{
  "d_model": 384,
  "d_expert": 96,
  "activation": "swiglu",
  "lr_router": 0.000215,
  "positions": "rope",
  "tie_embeddings": false,
  "parallel_block": false,
  "lr": 0.00131,
  "beta1": 0.95,
  "beta2": 0.99,
  "lr_head": 0.00321
}
Below are experts of layer 3 (counted from 0) of a mixture-of-experts language model. Rows are named router (the router's row for the expert), down (a neuron's output weights, with its number) and show model dimensions 0-191. Each number is 500 + 40 x the weight over its row's rms, rounded and kept within 0 to 999. Numbers have three digits each.
After each expert's rows: a language model's description of what the expert responds to; "raises" lists some tokens whose logits its average output raises strongly, later layers aside. This comes from a sample of Wikipedia text that the model never trained on.

# expert 1
router:488576515540483545442500534506441502541449483523444529444528538457500488529508466487469530444438557510543572448479489541495519478550506492536523489464472496560569490489478539465570525553485532513472550460557474471495447559555528550480566552487516520516437482506501570495463445539429508527506538411463462555473482428523535552474436475492461512454456530495441403517494454536490420532474569539468495469474514553443443543458488517481567559474498530513510496463551437580597477533562462479490508526464472528479472519453548448474474529526474467603547470578523503555537533441560593533
down0:451489448536562515569580524480521531456520468511492498473560502512524577420514410566528553449444394528461436508486576474522542511495506524534528459505478500498539570556461527455463557502505453578513560499535539448461506499416492488435502499489512520525520428521499482470546498530534484497536561434441445422477472452486551470555518499477466544451568448519484543472478500507499524531507506557523545530475489564524505409494486531434527524571526488498504507493559519508458499454530454518554483466512492507543446480531488486501546426581468498471536475498415553534467480455562455547
What it handles: Word pieces inside surnames and long words, often right after a first syllable, as in Bre-id-inger, Institu-tion, fin-anc-ier.
raises: "h", "and ", "sk", "a ", "A", "H"

# expert 13
router:501496512508463478466506522571533458490435439505485544546488527464451561564484453532448553477477511468583439439451452549510518509534513491496516485448519433538528449462470511538573513551454525508481545445492464486427524531541456505476513517480544535511470490541543514436455458529462525555502520491427474539490430444546526559461475479473474520478472417502464418491547430541462454514473511529459520455508483534429469513461447534474519513540581480480503480492541480504488481528575463410532518515472482548555467444466523465481492487496590459484504465518524466521550557532453486528
down0:543467524537481520507475541539438466493474460482442500524484527490473513481499522529527499520534512556508446539481537477524512523432573552453532467497439621526449541517565540578480385504496418567465472473448497583464459501461468436501529559484516502462487537555531458534528497470414516484521489606538525477591489441411516464451436512563451549530517506559483509554523532482494501547484454541546511540514475478457510471477569516512505440510515536488502532530485520511509539539522604484525449520486515477440515464580508546498516437521490494467459518507526432498474525496466601519
What it handles: Sentence-initial words and connectives like When, Some, By, On, An-y, plus en dashes inside tennis scores such as 6–1.
raises: "and ", "s", ", ", "in ", ". ", "the "

# expert 4
router:539467495395495515404429541556536461491466455526467550538560519508488464546505475563403533468481530474507477469438474492521542439588455467460545495468495478545532456419484580477516508558473513502474546488539495451474494523556509543428549530492492540538511505519565566504483506562475526505465514455509451597513453510557551520468543516478497495457496466421469485457470507557501464562493586547468450458442537528486455542456459525462481505506489484481523456475510469557550465525540471434520488520473488504544490500470566480473585521526507456506506479527542487501523544397459470525
down1:520503473499544568543563576539477490524480579518417519530535492535529481512527452509495511487496480531496489463527573487549552520475485510488559544502547416554502592470504540565475484471481394504513507512515590573503547560503487511518506490475436532456475526532550440523482467505521464488451575597517527522480402461495476513516567448552468517456477530507479493511487578496490548448510475524420536512486451600500444648492500476520493494480437455446463455491531503457373510514497502507517486485496443505506514510466566570518475507519483511524547452528469459544524482572534515475
What it handles: Past-tense result verbs in sports and biography, especially lost, won, awarded, and capitalized name parts such as New, Gold, Red, Fame.
raises: "-", ", ", "the ", "in ", "a ", "an "

# expert 8
router:564487552441530437497458493532541447540424431534452554523508492576520460564468481526466532469479516478554513463470478551537447442526445451465557487484491474527583453463437534515482551552438526478486510474483484441470541539521508476434531547582477524524481459483523573516452524527460488510458538507479467523518474488524566507481494502471477549473520519523440495489447516555499476525519539510420463469451489546491464513524455555453540539542459442457496482466544497530575447532530462462536446584450451551497490453483527430432524501497518479553466473551549472545500563488423490458
down0:533472495509504491523481519484537540510532537441462497540492511468383483461537508485506615472536503388539492496409472431519549493489505528520507434509502483471474468500491561515486522505563513523534566524441520512406562404506481531523468533503550438501504483543493499434471530524532567554466506510503535603453501442549533503510524455454458463468488511510539434459508466445534545559525490493493507441580546474479514462512433472525524505551493446451511412444496488530562466504468451531461546465469496482466574475518458465553501525440552551493481533427461466442439513473520494543
What it handles: The adverbs also, not and often before verbs like be or been, plus prefixes un and dis and name fragments after capitals, like Y-un-ogo.
raises: "-", "f", "d"

# expert 16
router:551491497390497504429456538563514462478469468528463557555529549500475454556514477570391545485504530474522463465444492494525541458561460487458548494461492479550519453423484585463530512570474504545471547473526477452473509550538510545433560535481456553546494500510540556501474490571472511514473519447510469567558467508560552524472520537469490501469495446442491490438492489552499461564492573540468441451468528531491466535453472539463463504504492479479508443481513471573527478514539480418517484537456499508544490511462553484466545511508522475520517490518553515508520543439444459537
down1:506545505454540515481451549523535457504524532492506542504503545479476548394488536485469541478514489495540455430476470523464455398564481578446570479512458480534513524480460450522455438570617503522459515476568508547476518424503512550499476520539539548492526464504541428490549510518473522460406528586444543462445514471488509495485577532487576566478532518510518563559475504496490504498484537449552514508471557529554504459515479548523493459525511413520479505455534475481504549476570511525496484475557483458417489512607573475536433534479465479523520436523450611520512582461497524511
What it handles: Common first names and city names after in, of or the, such as Chicago, San, Michael, Mark, Richard, plus digits in years and tables.
raises: "in ", "a ", "and ", ". ", "the ", "at "

# expert 19
router:537480536542523453477465513551529446523452468582448534485520514440465535536447492528536498466510552514549509469494514559592463442499522482468597456496507437516565486522486525524561546522428569491491493451512502548429501545560514550509522566528513517532547494502513501503469501529445558516471508492418503562490483515534564514467510481461501565463444516472498427504475512549544436546493534513468484471487518528465482538468484536456512559518536469463447503465544491512532458557582478426571423544420435541527460438468511454459528434520573494504534482541534466570531545366535511547
down1:567508541514483538429552606468518482559517510433439453481484468461455558525511417452481524501480425482488481513535509439449588486419452449497488503505422509532513447495526542390506495576477517519555548525464513461527482498488498508512464440470474499615543575530461501455507587508500518490490539482445532567417492526544415552406515614557495455464487505560473538522528485481552458523527602438537442475517480536526435447543476500398470477507483517473492570484498492544445527477466448483520520511488474443542459526487516444518567527513503487506486518426486569546460491477512482602
What it handles: Short word pieces and punctuation after digits or capitals, often inside names and titles, such as Je-al-ous, Panathinaik-os, Max.
raises: "-", "p", "(", "N", "| ", ", "